config.yaml
d_model: 320
d_expert: 224
d_shared_expert: 0
moe_layers: [1, 2, 3, 4, 5, 6, 7]
normalize_top_k: false
balance_loss: 0.00937
balance_bias: false
init_std_router: 0.00655
vocab_size: 22360
norm: "layernorm"
norm_eps: 1e-05
tie_embeddings: false
optimizer: "soap_variant"
lr: 0.00445
Below are experts of layer 2 (counted from 0) of a mixture-of-experts language model. Rows are named router (the router's row for the expert), gate (a neuron's input weights, with its number), up (a neuron's input weights, with its number), down (a neuron's output weights, with its number) and show model dimensions 192-255. Each number is 128 + 24 x the weight over its row's rms, rounded and kept within 0 to 255. Numbers have three digits each.
After each expert's rows: a language model's description of what the expert responds to; "comes before" lists some tokens at least twice as common just after its tokens as in all text. This comes from a sample of Wikipedia text that the model never trained on. Tokens count by the router's weight.

# expert 7
router:105112183144120113114135089133102127137102104111213094144125151092122117110132123159117123145253141126153133149125115108104100138115126123112139197116115153108092169116115093159132122111095107
gate0:131161118121117119184140098150116160145120130139133121162096129094108118150110115123167132125120096151150128111049124107102109118099137101131147122150144100109173175137176119160142124145127112
up0:125149139114133127153125134107134163155160122117139114145089138093142145137126098139087110101150114169138124104103152098106115111121127153124100125150143120115116174195130137156132081135156127
down0:111144124158127143082130150122119151131135144111116133146117132116127148120138161149115098144184093111140124078139164139124122151111102112134154142101176141120112129097122133098160146154160117
Prepositions. Prepositions that link a noun or verb to a following phrase, such as of, in, by, for, with, mostly right before the.
comes before: " the", " ", " a", " his", " their", " its"

# expert 11
router:152125133157129131071183110182131131139128084137076128135136109127136113161156101140140139114147124143122128137117130133131119128142153106157077084118075104122138128106115153123145146110104166
gate0:071112120095153124133117095126099122121103087110102188133133120164125153091143095136150115131120099103135148110110120134116123146128086111098159135132090121163119142135147064158111174122171106
up0:139127132134134154119085145130146104152120157112138177134149105112111131167149082136113124126118117098101151128204167108115176100169129155131111116106116141164091140136172141160104141145171104
down0:128106159154138124137114105100114146135122143132131108124111127120130136181089109127096120124104102094157110160136185136143099114123112110123117144077121114177142141125101103178127130134112104
Predicate words after copula. Words right after was, is, as or a, such as known, well, able, difficult, director, member, often followed by to, in or by.
comes before: " to", " in", " by", " of", " as", " for"

# expert 10
router:151104101110102104147104110150109152145130195129096165123110122105143141155139137110146155134093133104122126081119137149176122135100117127158159108101131160153143131154163121105130121116079126
gate67:145140144119108143136155105142097146108130134100150139141144113140153098138163104062116165119142152067126088159149129106147115119124126095150080081126093107113129131115129129119118127154108133
up67:131153143121107138129158150131089141124156155095160114121131099122127139142144105135115103135119119099080144134135124128147063127116144088157088127163112125130110150106127125123093067132095137
down67:100151149076099163093141136137145099158137142119086140112122153117116126142121089152115114087140121142118137135112132169118112116118104150138152106150166098141104076119164134125126113135115074
Relative words, time nouns. Relative pronouns and time or place nouns after a determiner, like which, who, where, that, years, century, period, season.
comes before: ",", ".", " of", " and", " was", " in"

# expert 6
router:109192111115137192154132132165108147115120104110150131147146169147091115128139125122098110160113122121167123124123149120130112139146140084103136081136116112160110140157153119115058115123140166
gate0:141091166103128127121101101125145147107105141136117116133129122129140096156125146117137160114137133153152094137090139145155119164138157098138139112149161133138141142149108121147104116173114122
up0:068126169158146182152150149117069101132122118124136152155160121154126102167111137092105155120110165121114098143100114126143141123171155147116159142132086154150109159107084152113093122114145147
down0:110107135124141118095122161154180133123134174113166123132137145135139157111112111154165109126159109120156128085144150114115112211122089103139113157114117147115128121150109076173152148149134149
Main verbs after subjects. Main verbs right after a subject pronoun in biographies, like wrote, received, returned, had, made, and "is/was" after existential "there".
comes before: " the", " to", " a", " in", " his", " that"

# expert 13
router:185129146112142133123141096130140115164128126178113159090088147151112140131122131104154115118152145099126130127126121157108143134094105106138146120108118101143166079100117118137124150133164099
gate0:120155128061152144141075142135134132122159098133150130140138152159167142138100114174141164111156127096138108130123153140121149104147085140085143143109126147131113113112149158090125140095136134
up0:124147142175134119137148111135129123150091128120152136124100095138111107124141104137144095134140133162157082125118088121101082165136132145171113091137123136135131115117129132152122099094161120
down0:126155125121145149127116161122155110143137171128181128159162102102158129109124130090124142111163145110116093133151154089123113122133090146161102142116131055137120156096102109128116147095130150
Word-final suffix pieces. Ending pieces that finish a word split into several tokens, like ion, ation, ities, ment, ing, as in Insp-ection, Capt-ivity.
comes before: ",", " of", " and", "\"", " (", "'"

# expert 5
router:115142104140057098134160148157134140137161147151169136126142158108128130111097116156065157148149121114124098084162142167108154133128096160160120168101098096132158091121110140098108135122156131
gate0:117127109123128171100108156097116146144120122128142169174132138149158121128129130124163148109121113165107154149104074116136089105113148136167156127120137143122160106110135140129159119118128093
up0:129122106163132137152105117150123183143146121140115144083106175109134124109108099122132138111128130167139139112131141138144111098121136126159125145138110087134171121129122126143140147133124119
down0:133107150156126160166161154159112118152177098124196155125119124111119139109134145131110109125098101104110138128121126115126108110130117119100123126147148114099107091109127099109136172135082121
Heading markers, opening verbs. Wiki heading markers (==, ===) at line starts, plus the is or was that follows a bracketed name in a biography's opening sentence.
comes before: "\n", ":", " a", "See", " by", " an"

# expert 12
router:128093080144113145156148141100126098121125147150123112120165076190137142115131130118140133138111130138113122097124141150121138109128190159111121124172173139091095117171141099100115104149121141
gate0:125121111126143126138089147098129180112148143084139129134121086139129107141124150133095112129097136103164117111124143067130107128150139147079182135101092132157118129092109149108170149072133136
up0:156114092138134134165084117133095127153157125131144096110149125157157139108106160124134109102073122120170160118148131082107128114089167170136123142124117120149094128080139147129182087092133092
down0:117145139186129102160110145108130114164144136136101120128167163093142088129130132147128114129086155158165108086170150047126105120134073111126153157077123132129104126145133168144157151164138124
Line breaks, table structure. Line breaks after section headings, table pipes, ordinal suffixes (st, nd, rd, th), and word-start pieces in lists like D-er-byshire.
comes before: "==", "The", "0", "===", "In", "9"

# expert 15
router:110117154105109142136124112093131121118144101152080130112160163115113171099097096152150139103104110182079108126121124119093095136134124138132147135181155148153115151115149113133124159094103145
gate0:109135109144129108163197146116118142109103137092167116160110110154143114159139118103128103153077136133114180123141134129161098141155116133120154104145112125120116123154163161093140095159110141
up0:126151154121148108156107135116159117094135123123089142145134115163129130151122143115108153126094167149131135121157121115121083132131144120192122132179108139120101139139176122100158113203124125
down0:121186129086141126162139094090172114141168148125149106108121135102164152130128102103140098121100166092178153100145152174133121137119123131166147138095140147151112167088107134169148107139160078
Sentence-ending punctuation. Periods, commas, closing quotes and brackets ending clauses or sentences, plus clause links like but and However, often before a line break.
comes before: "\n", " The", " He", " In", " It", " This"